Weights of a small mixture-of-experts language model, trained from scratch on English Wikipedia: width 192, 624 squared ReLU neurons an expert.
Below are experts of layer 8 (counted from 0) of a mixture-of-experts language model. Rows are named router (the router's row for the expert), down (a neuron's output weights, with its number) and show model dimensions 0-191. Each number is 500 + 50 x the weight over its row's rms, rounded and kept within 0 to 999. Numbers have three digits each.
Before each expert's rows: "comes before" lists some tokens at least twice as common just after its tokens as in all text. This comes from a sample of Wikipedia text that the model never trained on. Tokens count by the router's weight.

# expert 2
comes before: " ", "|", "0", ";", "|---|---|---|---", "otes"
router:512550499490488633563477479529432533479531461505518603452578449501470472504462468473589592507460480470509513451543534457388475452460518548545523489460495419505485494560590492547463510482416567461506458623597539452444453468551477485448500532521478520448474504479538515486545575395542494435503334473429546496488542584443528375430487518479602437514521480407542545517404489475460510525506499450528538477470404553540516496469480423528562509462535485632579477519527542492499494572573502459558501507568557488540508427528543535553553487528482429463488529459413494352509488450487475490
down26:495534468456392503412436474526483590509526512554458544524448474490445538563535469446445559502457459557480614531423422585621532536558456444405480507471424523403453498424515563505550513515445431567619530502531542493495498586483435481512458538481459422541483461498436575575506501460490556420477518527476469496497496502499461541515534432474487571461507564517508530621401452472493579469572486530451514535507479446581536480517493584535579466504539440460528494387487452484546566567499503483519475577422565590533432478484525476571520542444467483567440505427462452375482468510596514495
down27:507451491464424575432539497453517411559642446516524500533422485465492500478419559545492540496505550465486479418594431465500497467594406518524375496571549505593542559572500554469452483472498457533491539488529478567489430551517432532567422492461487460422534561604496524459600375465503433511488450559547566459483465407563459473537441491507470427475553469443546504497483502428597450450469547487495490551443484519509491590580533522482515437562466442496524521581543485530575410600561522498578489476425439523520516492481486469528495547600517437546500472556467457446473589475456479483
down28:481512488530519462498513503488447385457517539561546473479443557565455479535470583536490543496492448537544534497465464520496440483511519378569479506442423445488437463493388548478513485483577396440571519484522504419551508453511453508484506513495474414532517516523486542516477577460485465474551400445441539559531430632497527563495545488490535609488596519538465460454605524551515518509520531472543545432575404441429441479570490608464513445516552601416449677438451522545473537454551556512554515516480455431456440561531411479545507439523505498540508499500578434573476509553467563523
down29:411432455618567556530522517490551411536489587573511536545475514448502467424552457489591536525504440542449514548519577464451536456545470483486469594427519578500535561501570521538603503528400489478376475431490452539494510506498530545516498486510535462559434431506541496523500497491450546555406528548523536492477382493498451477517458580599435513553525402467410584471542592576491446496495386561497480455560427489554581514472482521554567480512531434478415454504479449599577606506466483463443524480508514544533503545445535472469440494389525464505457477516483519522403468494445553468
down30:519509524593520522467479447431584497381521445447490459364547457513519539541501489421357549518476482543488533511548445621568492522574459458476520425443465503534472545510522524581590564503518488424553478548613498484436515556455485459494583442444550466512574555527557459544456556535458571508499493540528515441534470517531458465529461457453638447528522492463469506541418539533471483585461469540585527560459471541518502471460526570373540433487516561511523408505577447480486422503456503508492482443538527541566446377444484463475495567402477504522429471557516448542495487517501602493
down31:542515463566510543485528546487520483505569466451532540470469568520504505546436481489484542596497516522423469521488501575536471513448435550492404531479480536487403457535457472501501521502522517542465521594549490417472496441541543492444571524504516549500494476433500446500524442472482567531467455440579492475571440468629591563626571411513507424443473473461479457584433452611515443509467399444511512499536505593568445428491466564406540447456481417543420603528534551527452478522519417464483407534589432478514446606517462507554425512468497488524539519474573524501642472569470435532
down32:452479555539479398467557435556456539449462521459520477540533471495563570496486473495493487462433504490539437456516549477690545557510453484537514562489475528549549558458501504414433461548504562516556568547566470515489451499489534458527578503619443497542540544431467531499539542534534517480451545496551548547434497435498447489458563491555512481513472500451454480498617546517488517525482409447493375472491545527483503508476462526417505520662412542538462510407305513463445509531497454563495495521500520476539525521531452491552494326451596542480525468475534485506481498413436512472
down33:488535460556531496516446446464445631431478473540525499517570450514471522487481530514579471525516587545459513471527538501449464620604519470478561484517478485432488488515467550424561470489514546449523483484550522541436497569552495490458455429470510439507438425459479499499557428460551548455520482528565572483482450494446519550361459487481527446419593425460442469472493473693486542421559497512527587469489393560463465512423505353556465523529469539546534512505461516502607452537506485484547540498451540535582464467396557599503453504429521508471527539481641542510533515532467504507
down34:573504512505473487570541564461535522445518502495424481566577467547452509580509527470419550582527554478448527493394473483424420496437463378441463590549428545559517509466511539496418428508536510530505572432620495482527487494433483489420456481508455443501513444557515498502481477584509552620515450475440451486511549467491528503523438497474483420469539491426469518455440561388521504509523469408477547580523539574600500469473528569460659516484472470551564533458508439538531552452415623549538462472517490535493515440568491496442592557524514600518488507442455451441441449449497513544
down35:441544450441467508524521533506555584489624449495460518445507488525495458591571486562557368453582510486510435517514399559416440457503435436527521396511452478431475451526530565457511395515508477482493520384518514418476602546548542609623402514598509458465438584482442518507494501492484499585430499541521490468424473470497458513515544558536401511499476424541496476472451458591515514564546532554506467462517543514446453495463444531446465461491537607492498533487539455559414462522576510510452501556519552520505577474425487511478504532526503597459590568479537552444477524586473527525
down36:562489537543448469420496496538474412500449450493473584393471532455482482481492492548518430485462550451585571555454552468552467581510592431531508525489475517371490444498537560463495488538525405573415507474436573475446419527513584417542462518458509468509533542435516554511534522548483544459440521421440490601511523533556441434581399417495452507576448497511428501499490449502512495521486487504606592447427482440517541542482500585549520522492547524603553452544585427465510460544425441448492584518529540526424520558546448538558383499525433483435476528580510484563456572469506503543
down37:498510519422440531600490554573472499429554555471467523519455565602473429497554553530560535520498486537501487492462406509556537498522435506524495434485436564557517510463545457457505587519546561532596435532512581376475496534494574384515449450479555450502393457547474435591448481604516504532533598500439469482430580386475583493494443506453504445552529553527470426497541602514560439514451478521479476512591523520505451463506466486505568420469436477555429400506579543438527525411497488507446529538601478535510502532517452543439491467454491506506550498554490418425462459522581487415
down38:461462557452495561486450468478494498476495579476525476488435562496433527459540530551528457555544478533540501497546517464480452434522491558520539467490368488396525507567374483508488518511516487507463490521538527492391495457599540450455421507497483528490473545522455524552573572426580483456535539450444614506450408588491535449519510541441505454439558475460464557545461477480500590333585502462531565470464520453514469513481528472477469575479583492578539461505536547525468500356475508537523431476464535500647443487566517539546571571524483582513457456520446504480515669476510502432
down39:423491480533454450450473476546518591520447507522493544507582517487459428505496428462546449565427587502393485483445481457562473517489525484482528552567548458512528638482468458459475428459409427537526445409470499534461518540507530512549536560460490506420535516439577530514538487499481497427530462550527610428491489479492536484408558559503460467594537486547470507556547426550558476520461533538582621429524547565331513509574478471459454493486463391486473528627492468487561573521474459453579520426488470453504489503513468502581439508457610454559514477510565535528505497400427519529
down40:482436543438611489507476462428451420535545576491522496538470482442606528528477392531448508459547595577546504583458470514480442440521454501567499493465521470464556537504442538427478546523542531413557505523531478387423449569550506495501545515566398508495504575489470486405455510459588494523543472520441533457532560564423493491497517461478520443560497476521444577489574547442543508430587497449522540487529463485551545415520472539454455545428512554507537409440461476644558433414382560564537419428517507538522564467509487460444525547493526524477491502525399603542575457497510530499
down41:458542478453498565431490488581507464434556484456447566457510457492580411469535470492518431491434524517521481479454478593450541426455468515436520496525460520457433502459574522483441504492570477392409541534454580494436489564573433478554486500469518488601551581542475477614510585452444583511424432438452575542495460526486484565527539431568535496598565513522524481465521423556510547563498414461566499455407445452424533537528497501411546410467608479569488536485506512439501439520449502489531564535556486512578473516519446477484396467505443570567561602563557511466554478414481512493
down42:558449566445509510493466510462527486469496466498424493474449471464520573429558525494471499492462569430500368415403512496657422473535458436574585563449490490568527512516421465512468462444570467532536539517560477505505494497367502456516507555523561506427589545508557549584445525463573433520482405546529425588540514525590489593595513531513477434523435400396501469569532439550459462505425437484477583438563521535537472461492540434499560454551505499585465474543487543557509578484442441501465567487454498467552506563502482559496467509481494501433571551488498516521449490405540535521
down43:554473488494526496498488547515539489446460505466523455393483536466484499475488530572580562430520461473524572456580487427489446438530572398440446468454527444513410448481432487528458467529578578497520541510454520525486421532536400449533512516505446527442529449584393470459446479608436555424517483502475438566468485477520442502519527536522493519514582484561372492431492506512527635528523480557446487499513544492394480486517558545412550529509514602561552461450503425446438504448581549608565464540470583479467521494456554513522440555481487487455565470619578524529597576485573474541
down44:454550557608512500456515435487438603548465444568584523584457523483462461547468430401562445492496518427525423510497498486465436513504524509443426519520447461485475489470472504560509507511428529478507462533467549472602404454547478563536574450541455535500471498519580524419542500473556431498460427450486514465511458529551511493505425592536507584525527470562512517543588546420661553568442569506502496512477520494432447521425491470518469446489527530477668468505532483428541495462522448483464527460488528597494500491521451386481515431508469526377571598564439550521491488579469590485
down45:515448545534479450555456554469534452516514486447526497510530503528511481408492482490420488500441439498487524513426524446584429566480436491422500554567507640498498519531495552462515501585545487492471494462488500461434478492499530552493519518637486579551511542567538532517622423550445534459567534540513588495487459429523557466499541519509617390547436398466470465539451515446478507590555491464507563443460542550534498492549481483595450645480451503463487541540561516515448461545366576466457551382490543447465518505474404457476432554518568504463446409478607455494477539495568484486
down46:540423463506447457539632505444503526545569543507523425493540543541452543553389419535483522460507547520494470517540527451560472352521495487540513438500493545475512516563484389545443549528475529577506557479461512542475507483493544459537422405484534464461561518546670454362501576557439568409511479493476478480518554472500447433484442392536353484517475515413626470509493509475589459470552575523469515459451474524486510467444518476579535581544567548491468430502534491489528550434516599541542523557470530563469510515458487463458499518473441433533515546490434532501514461493524577522
down47:489490414508469574524564542509573452480568568536558438443500501588459525491521432496554600580584415563544477488499529510545468516483434476405424456444382458486512473435464506436610500457536459572543419539540479505531477490514471510515456460574460483355602517494553487480454463535532444498573450436441429557543502607509573533513475489567481464432549576577453563496485423516500547536512495523509562495450415520400399396530515570433541491539534530475480462481590525484485561537511593524534458533486564439438475500539476529433531489534494406413493480479503450507522510478565525462
down48:494473428451597472423449463532536520476492492514507560482501521480546508526548498513459586451533572545477488533465480620557517430512561592564532575423535439515469516443440556552509533465403515424584524463551472533501575525482452554508494473450434500476561480541537588487463413521541486475534576482576562508463567483456507515569459502547543534564571599460461396526445507509494503418429407568526461452387380481436445490426448562575546460507571531548460462483498644514438506450497443500565488440476518495521483528446466458609499521546447476425415530487468460489528415539490541545

# expert 0
comes before: " of", " to", "ed", "ing", " in", " for"
router:520468503550528548436453488432474499493483577430587579522423489517497494557433555467434537584523402424527571478537538511447457436526506325502497552507533457540514444467493558555500502509518516534511480456613500504543450506510501474445564559497494511474470476482517478589459463495479394478529434514459482498538585533520526510506358420515502490511594515521534437534493505485480505529513548477497602465493489570469473429583558501505529487499593413435511476548492417491516505528555505413572421493547506512432472395621534501491530447513533490599347440595478482579479436578443533485
down1:490498415646502523548538466477426432491568482514534479447531601440463388527489500453613517555430572473480610535447513542428442538602463529524517491459494413498525514437534489431541562533543475468408553479519433546484497554487567512485461524509407502516470498514582497531444471510506554532540479496532484472560537509484484434557501513495497418529475567478524485511466549496505431510479494483504510502589450497513464587465438472473487390553467546558463465509498446526543561417458431526555544407556537542532527429549510464287511457432490516503515550594576453487398423483498574468
down2:515534456487512488466428439548557474555405495457458547493494466498509521526490487493572428613572500430487447572444525470476551483433539524476534576570478540457521496523460568552563488522555499534586465430441465497499512524553536516541502437445537452551476497441462352511495476481540514544475527469501452456532569596361484446528443520484472520518492527480491512432509441581470524464473633535466561388455409454458386425490457510511527606484520560530577427534481581544389534481563451516487468444468501502601549527563508481459544445578500565457547478549535438504379462553570500538
down3:559403402527518533534466482489475478542547518383521490535459424529503535468500511576493468494465595623485540481501506462483454490515597541435528530532369444529487509596499450452464488518577474459444484454485449561547556537511493483487482496450400552498539518454600458529520518526498491424496504534501568509443422500427481455534531504478611440427424505567512565543418439645460487563523378521521510530522535572543450487444474546554580544530528402531565417585522406459527509441434466485430602432510465536540471515437534530473551450540487520456497584489486512464464548512414478506
down4:501445447616416428432432551457484522537480486533504528492473499600423589494510498576527527424421460553505538445475473540476502483462493416528501461443576550448538496430492455494501447448446450505495502586529430434515493522488450535501554589447539456487455443455514559514592464511457556504452597468474447489528517563519479486443546619588554407571471416489480545513556450478545464474541497493607545473542510555569631464523409461569496525439414564570510531496555455521526475592517460532484530433568463431611485507503518437466492475476507534465549485400476469441607576557512518494
down5:555521582524461525522481497510459509454398529501467490488456550498565442570508561501531479498531583520544519520501499467585489584469561466503594475417435463524508459514551454493462459572447540465480388541508429387517437505569561557453506480576503496391503526420518544427483390451514607491592539555459486483620522610566468486501482470428497542506518519547488537530528458490449517488512429526579514543507424532423507526582401451585489607455520433470520517455487475522446512416594511445479559520497406497372467505483596469574498465557468472441522488419522474469519515540532467424
down6:460442497579534418451533542399626498534486492481519490524457555531445580471483591439646506461368454568537520500474511507455526631547524477509477516542550480600455558418546448534440502454575532416487482626513478587511557526485532433575444531515419527589472427516451479489425423541484520486483470596430442469552390496481549555513516476516488454466470514539426529457532525486558504439431538501540500516473443540500446422494473505505558537544442547482478458509453498531609531556506452496482582476486519576519425457529489526401561532423521496440427518435521505547491534535519461479
down7:456542445404525434519437536550493563524533502538433530518587532454536558417545435483496508493530472474533536475524476435524489507485527467511468548467547532565499555484572560506481466464570558478469568556527465434546433519434426425550501513481441547485490437539514441506500500434441510593457465542501390480450539528489434512501597473496506492528375504472559548498529477576474533477436470438572516483491422574448622537621427578490624471477431561484493623512576509494500441493487500502531500423476512459493390549555440474422495387519496561529664504471528475483454439498517552444
down8:494531440500529396636577542442571549453454537528469573473469474525466527493585520502536479539465378508521498347531489519507389474437548467587458531492491549464576456536412510467539514422534483512514514478493492471553547535478530448446597464441547583458506501566483383604477429530504393505484528470425436516476494511520568509497482568482495422558456459480541571417441480433551531363520416514503405627532574522520522569484508552517489490460520487496498534498493508436525559461541445485533483513483429534566521503512416436432571577530470481491544457513421518543502540541547495521
down9:557559516436489463558473470549447602412429479528465489556518498570407605533521554464570449477494494541505577519576452539445455399572535524452484565510494508475493428519454537444558510527453473460446493507565464415395487521516524398473594517546562435631516508515474430448455459545520475501459445453499487620457534398569574472557421518499428443437402529405542534423493504496491500536540508515503513472480544464561454518514508449418531490502450542560528554513481478562480561444540506441565449456375485560480517484500553535472433602495561543549453427514422482580464517498477497508
down10:485569499459544571537469539583602466526529499438436535535557499380462528541412432495386496500539425445520451455501535446446434483518544562490461602517423477493521491517500465581493538464583388517528526408490515470470550576484400539565402541547511428470454514428536554494496627503515505476420514487545487379577529426556519512516563437508511596444502464595490520635535465385492460568573483517575489492466525507482525494513521504505494563520566495508425501482546479509580472522455471439462490530434516474450569543502476444583533409461437488505538503443493552505470471431550483480
down11:581430514516454467532483493483576524469476469486494560546524539476534439517452464447538498493418492575428361450527429498544609398536486514462545481562473598520430512476507552512506486380524465569504616515472534575528552527463471479545477563425539561430458497343543484536439445459498491473484464503391453574526484442480449402556544564528441455557458535500535507573614534518517498502650429538466619423464537530610471506456431481580525438532543504521511492546461437469490522506455514557501527532416455502542546496488514514515521544568468485473536529474574492509544478504464444479
down12:531601510558522528474500444490621546431504496460396465499501572460537505512501528509495487549498478525507548610468550480441513516477520445522419519494451547558486520356588411550527392556549479539437538405474533492427471522494491543542507465562427561541512478533428529508480548392500561524519455420510600456481479468496431548486418461525493462517457554437463515569490472450506501403568559560484498530488476432456546516523473574543408562467569523523594545595519516428544527510478542447460431528567551526534496478499489377451440365565499570442450564485496524438462484472506512581
down13:505552559617493439471522489493424512485467471562435569558557419466510420519506422509416536481436488548524487457603461518587501506403492540528528560570449438539441566424482485476469592476503446474485548509524481532511479462591482555441489465472558469547431561530462490566513457469541433485598402432488586475427506486543381495570511407557444583575524520509573525464574465518491569511476442521539409529387550460475504449547507513465451496483497465458458481520547498434516443529454536525530528510485534480561491506563443463577598562420520548506464568637552477530402498469470465541
down14:396557469461486579408515479533443518621559450547449455499501513498475522428519461459568483422446517545410442489454545441491525508470473495484543497503478540431480517472489474432551533527500460432568554436428609451580581486546402491487448581570475518492501470476575431595554394503536504518389532496474474473625555475475488520561484511536538559576552495479498441475504476493537518510512425542510431410451535483550482508560461532599442441513547484497572478446447531556504446561561657423457573525569549466492439384468527494471485572490548560443522532498515455488514524494418503473
down15:438482514512542530491542503524445480484529453476485478470480454528404522616455436525463559465531587483529546486479534545554495466560504458520480559397406552479445436566483498554533458514420460432423479467502448506497402548436419523406577651467507518569548518488560494481564574364538487453444442558508438457497560502546485542524525520497445567482552462467510505473491455493521442450496558573526488525494566549565554358466516502434497564521492509436617539415513551527495547502446528447429585513514479437456520583492564489565516497463483495432630464535500543561551490482508435401
down16:428553546414477557561526449575509576512424411452498496528446575587486538503597482564533489464464477406476445522436480495490494476435534425428470442458539483568496496427477514531492529493388488503589469489526512485487510531501468495520617590510541591522442467461456431449525546612519558484557485503468501472534509428511436512656511554549434442505567540547538528510535592482522474495470486545510485568464489544417540413535555437512515513468485478543430563495479526478536494494550467434387511478491438517479564501496374568599574518638427463521457473435474525414458507517541534484
down17:538457547349513474502493457469556548598452500559536588488463472503591512512528454489553608546628466498433478533430472453473544437488463476532517479467525565507473539475490556521490577455423503507538506552489449490431466544455471484521515489572485523462452506471500541453542488536472475517416474521476463506509446451555525528471515435537438515517456522538529502578471560632517521522526507436449438531456559526575589488524479474509513424543364446460486365547497432455503433653465542571395549477601420423373492491517489496461562483501538472599479487422548446471533478541472515503
down18:434411464561585462381535577504521433425540487515568535412498465511471522466529510517500515375435447486400406435493486451516560427497499476427497522492498511589530556470510542506470467434510539550506568494512468595462432568535450593522514443589562455601456460537455571518519497555494514451489449518570489431429470546529567478473479516443494476552486491454461547455456531438500680469458535528466589508452431534496534479503550552540513465532507563505551487537437414406499510552494410558482552562428480490502436589451447543534478520468513512508551516460481580506489523626511441559
down19:423461444592446533471566549456483505510520475535512454489496565610422568518474500494381478500429410506489577521451487498559539479459566494511481567583507460446445468430527491515498539479544384482514475457455448486465412467455481441555457553513509395488534482578573511384560466599516453468373443567455551494449480486443512468443481575402584589452444486516515566524489535506417617462477536486571479567636511549547512595553447494523481558505448529556476496549600532465508412406500506508491546485540482522567513549588477505432540492507523501504510521526450482479460555485534522495
down20:568539444523524560503485462474537509479599557485455460549387533460483477595423561386426424503456493525512577494532537512499423513557492605603480579479474480480461546525501450530510501552473431537428514555598496495493478444446402532500472495509437555517489451556543539547514444498451437588489587493519535443556459479515568419495430501572562486566548585484559489524422574509552568478473504469477452549444470585527419496499505404495501380567535464512416463439578534448511465425525477480468433481500400516480587528481416505523502499456492587537548419540525487472587409487473529461
down21:432490519495553492459516558483429458577584447469506456534366497483533505564518472551540499608535536471489457552525489435539461526523493475485487459536484524528600496527509543444451363455539486547474536400442459519495534478551431407500532420459535486476519473544478379530463426629430529364466421566506523568478517536506475528431506635477516474401511470469554510523519413544499442460476520496439619419421553502497546502511471490548511520504532591519513523532562531478512420487592434518524507549412525515500562513537545617490489518448513511412494548541463493601528542518577511515
down22:474506490507582533498511530496532461527457440504507416510512582527466437466414410558544453624452501529558518499422442448482556583504571465401427487558578490509447505472496366539497382470532440451546558531500465505465509543457530424481525475475492446549468498526472405475428418455455474474462447463448481521393538505494475485543490520572550497534517543606546507507576469511569601509518513490641517521516390573449528546548465509538479540534564527511562460420466565562549504468538529521578512464429427428417554506462493462520441454476548537574408518488529545568543487578517422472
down23:494416501359574458493454524533551453543439562514487539443500524520491393488459559502507499508503487619562516481510513401501552444552482481548464411467499503490524583484589536593604481522530468448520514510473527503520448458522465474516515468521545436414553496451351548506459470546448438601505506511495557520502490445482387523590482422561478571490528546567474491437575477531520462555501468597537460410473514473631444524453429559452488485488470532459488595439485446508453485582530475557530510488441572505514585467505513432477487448398419558470482512501572478485561610539438528489

# expert 4
comes before: " the", " a", " The", " his", " be", " he"
router:473492543488493455508429484515484504540556489487519531471453455450562516540430567488476529510440544451561541479470529458474426464475475444539512464469563520529558498561449535572477560599502503545467519562516576577535551514495550432421440557574492458489428444449528498506410570513633462472524450443457539593582536520453519451429506551466556481445575565491425440551427504571416520489552516534480487458477454552474584464636471492538570459494552453492594458581511569437487522548580456478547437541555483567443542473547444485498372496547593452500443421452496545580471470489415449406
down1:484517487526462518509514436561398456423504481494464478513559571585503556490524506536508531460513529497441557471469639573541463513521520451519487499538503509545519516463465568471489454571501442463536432432414564474453571433527558419540582503526541457527575580549488418562511548561457552483533546476391445426509428552455460437361408522456512443504519537535570508463577622483479571481494462446453442553419505531523485440444463559528514587444505375524538570450529426505486501417529519466603484569555489492538473428560497453490513492491536496526499400534585459415530552479541498458
down2:497529480560690490505505428489414397534538527523481551547528411532521394495448525447508524546455469491521620418545479456443534537484501571449545485534493549519427506537456526478507449471501523498590500548432439532492617497497504522507442427460508444457567548515425559549431522543522567450492481507494429569382479516499497531464573586489468491472530463567389495466480510441493566428485405466443467502560555521519560488487510507529531462520617546606539471479531437555420496509505494511483515486482535502494475516552443435525456588558425445562466515579447485382424533418503514555
down3:463457477500452445522517527543569506498498437621518471570553464596521460554571550514587558445468454496499484480530588405511494536474428457511533543478514474416534549561513499514517475469592459488571469551510465561479451570555565405478475584492512528413434481457421522539525520605447455499502479435457410514521453405462450578480504541517455446445495503383505452475451453551610511531523546455539498399429523474503484498501561433499504571497556556449492475493508423507508455547594483554436522475467538539468456436472523460551475513575616560579575595508443379436476487524561474439
down4:450413506448415494539515587473529504518459484477506506509441474525412467488469562522599489500501654490533461509566516550500497418457430506472495480460528507538508419543491502509410507417506586498565474490557523566633601560544531516411477493452502472500451459520490491473493478470532458583465426540564452481518492524512506543466423453650457531502490524556458442556420482440550561520445578519576577497512452532497568519429543471488469421459543485539568389519585465464488494422454492486586487515561513587518471463462478466362567398517468548439557591508464461544550529512490440530
down5:524534557533484564545455496578520513416483425513525485490495485520494350469520470506447523470495597487520536558405504489580419570461591505495554442480523471450450482453496520487547540431526466471562475474494581491499575559521563540441566536514557389529423563501503495536393378504521555549456437473399527561507424616439596448542522515455509481509462494535521503403526435515564543555482574520472490526488414438426448443480538452506476488451500529421505464510502489573508550518456418441431441559497544491498537560563516518456579590483511472557455428486490593421619534545468500485
down6:426573531512407614547462463551584490495374438516505534579488496521550474573461528561542524469478479484600546544461493544508580528437511525547515464520525453515512559450452483607480407493446468589548469522551468545516495397418473493457526533564487483560464491471509363476557472560444517466424509450542545522467530490467539486484411466533472518502479431617491546595552579422505476531529587509517529480498474405517654525430474468465497400484541511521449479466510452446507427486433484506569451480464495564507527558423523458427485440562409563453528488482506482571490511555472597480
down7:528546551429350426533560460479550548474493568463529539534502483456549568481621500416487522518488531519553531533486517459499465480464603522556539449516486521491550528551490445522447533547550554490516496565610472518547423511529525590536556377404446515422499505442534487585490518465532488521545466495444469493555456566473489519427383450537438455493505511421510531349380502470561527543487468531480517516564555394463543484513610564538517515555578473550601356568430522517543480519479441443503465467493530498521434435551494471472487483515520535415451496439476507477486431509529516545
down8:512433441600510443444512611427541440483528571468543473533406453554452529478566461429458477556463476432552507442518403544506446587510486567501470507559472383491540524529562509453522515537601453425564530518473479381596587523554525496486553514577545507514531483494447396476527534421490502554514480468503454474507539489443479459464564611490430509562582452509522553435472509553458552529454557409518462510587527450517557584542501488459481555513498440505401590501443445523466475568445572448493544436513544486409462422423528564458421538487506552519543524507514474489588504455443527546
down9:492435598442509396571433426520376489466475488397440488491560460461538504538461523555466459513492555502439463519534500484532560524525554541548447441559515464527425486469477528533511575572489507522629490497471503495477447485495496478562438540525479444526567514474449432528509543611529494494572511474542553422441432544505561458555470613348460523446587506557451513556497456480435518578562506440469484513447393459471484477475490450406521553495486572459477537554459428457429459456523545508562532506534558569571558534469491519417441499498522535528525452495474537491538468598559665472
down10:552562461602552494551465421527555516446489483498526515469466547405545521480585457414433486413479508439535629505461506447452445487415477470573496539510539449605491462521503542509492427535405526468558444461571562432481579517489560492523549390504608492445544494558523534638498498462431474445393568510472521443457473476472540459528510446489473558489559517457517430436550531516562554541509554658515512541466470517458526512499530503448576412453484537597537454479468542565490521595429442484478487532467500497576471496530532494508527519430391458496438469473432571492476526418535477486
down11:489454419477580549551486501529566530458513447436566397492571429466427560492530566523517486546504504449634448507499475499542439448514435463499401557511472450540484504528506493461475523556407446577450461481474505522531448523489445509506402381487605479490417468431542522528581491417546530498511475546487414426530494530473543443588532527584502542466498622530557472422554504527508546437428571539497455443533543536497476469412511594358601471547448551476549498444521502408547544487556515554487525540471533526581501517578470509516571504520556554527486420504493490481371487530517486479
down12:414477532494578393496482419567464483508552527437503419417533498523474583472496473508495591524545444460467501597482435493445450475414543621441502556419467473442472484597533571389534525461508555540448540508536487471505508479464509460440550492504563537489502519525599520436613479516509489487519487515507624498543541448524458469487529415451393516454431572495410457536489508430497443524542498422417601504585483506424448552477530509469488473438502508477564537491561525501559515557525484456552523471533462439406500563519617506506546498489526458528451519454458521628531398609509542491
down13:430426572531496492504575527546575447529525634520479452478550494462514457436531604496556496474404491547529461495549474553451445542513538493460558553383402508514436606553496538465415444516565488472485447509501587580513584471464443495542494537566533497560505488464467492447550410536400379438473549492525428493488428420524589443576511453501485475492416327500531528472506582473507492418442514419489467548560553486517430474545479529532548456480492527487386443483544463458503555533502458575536504432441568564510525521520490533466494492538523461514546477580518560463506578487524536517
down14:525524538540518595527538602408567583472465439530486431480443449405470570528486507575553419411568467463512493611467470500509558477495478469465472631510452432581501510433420514478473451457583502527496583484520501510542413538510514462478490489472487521531495497397456445474532572473457473499475515514439555456446438535492432499520500461420551458483560558522601543474477457454612514538477497515665556470403540554550496484478437455536560447512460481506568443539445449583500527535408555409539469578510586556578461491458509433560583452521516486499479447483524579479497545524524483512
down15:484439485510472569498514440436529502619485507514480472557548465537458427450496580391481474555478499601481446528481457514504508584502534466486487502475470520536547427394550640515489423470513558477550490517440457498503377445450517486398472596550522565492411472501529508494478441419510497478490411531431542550480556567544469523474518474501379622525565463534525530500477578493423458505457510541483476500453523399578491569514523548384468550533527497577464503438518576516581591606540509480504451565594514497514476438547471478533564474449455525551517425503451481499575453493463556416
down16:547471555469451597538544492488531496425560465489486500524537446585476561450571585516533494368551422545488459547581513472579486464491474487554463396433531462482522480486498510513422585445433499520456604457565511482511531549503439480422420554526531552507535496510437519510527436576466419507504549494620446577514485465512433545384515440512433508509531473524482444484494555493487385504482424573585484563448470539517541506501548410590435512471484513500489539553421477515615507475618466437476528423491573568431552515480612541457510589475470449510483511493473473491467459460473487395
down17:547509498593593428500478478530453499461508503549540614388495578476507494566524458492567510469453502481570494439474512504517475583412468471607427503428504460555543479377494482559524470517605578513464513435496508470563479580542460493632571456454507505526546506515542547481464514534506535476441555514403540441466485496490517469494546534455478534565551446461524439482485438412389424469535465534566588624457495551510409463549464562448464503510506544422448494476497502545485439385532525472544503479429565462550533566483487541502539495428570481555477502426498539427468554356526517476
down18:543458516406465487470572468558537473553514530588514414493550394546443471510474429438562505498611554465443525443552497509564453601380455531484475468569570593475583578570375559501557422464469476441482517490481502495564513536494549476511443512416474468502485527395550528578540468463434443619424477480508560487488517474465562526567472482475530525517541531392537536431473430541510535478452528489529455453476423528540554511507510543539508466480550549430498348494507541533470515558528480465417464482584484517574536450507527448588427526438514556486412508550542454555502511473491554445
down19:533584419453394491421409499457545544526404451530437547524380545613418471542521411558530517547463474477531476471532591483554481595474528423527510450473420498506576497450411477493465467599449540568533489486453521537439483554499528473504547486525473487516544432414476583543484511424539493524427416578516447489482457505544558505471495460462591494570457562588539559490576460436508479496448500538491534530549561474506558482525557574475522544504501411533512502464604431431487446461464475447557580525470518495565547534415466546534468434459465474502610440531497524601497550451464421509
down20:509572506535465475508495485491566477481510484515600544469502510497481470508593482568477435490468501541543511445543464487506541596431510583480468575528472543475518601574440496490494458511537524480503545520549496535391539472422464469496370487493479495438490572459544536520460539305493630504493477471437439591504540505528401500491518466473449522610515451451534453535609464443493457459465421476391423388515424439440521467506509472518544433502556523620459561422514519519600486618511582539490531508514512534514540472516470474592466456501577438514494458403531485498545496510461494503
down21:479512501507531401560502485368457469461582553394508464543476530448479518464578453457469540578498538559468443453542485500470440550450496454490495429484533503449456471551483482453511571542463538485498504505495467517465456541526483449426424458460492498544531489472453482492600521494525456574537452521503580531511513446510456517507516362601512551517447516540497544523518502548496512557416592570500484589429471540586601391506593583574486515420468463496475540436437519495482562489450518540397481557545499561455498615591503432497443411500507558595574464511475539404409478452527496613
down22:483473546539631575492483499446488448553504482473502497515564495451411579428547594456503477511543590461468576520511421533523460418503493542499430528515489535497546552484421532548556582425456602440505490486479495600435564466410515509443383525458460440540506456471510585573503539472521527513515495544598423488507526473434498500543495567464516444525496484577543499523588612531551504482434458475426430444442503515500570485461453502509551470493477562580476550424514479533588537567409485571470507469454549582436531425459582502485497523466364546481468430419514527506516492458415498589
down23:601524502553522556464444569559404515455455482543524613528526564481480518441529428520549507459522461470494502498533425466530555480448469572526439485555580602513461452478562510440562473495540565624551502413492510627493455564517520474547422368460437619532500461447474493426469527583510419523526484601479456552466445532515469511563573525513530547469550430526492373534472467471478569475500450549509470450487477464455511469540405459563477559522568506473412536513450440495514492525441530503492469515421470551511421375477528524534490473506555573458439494593545500542479509475412437510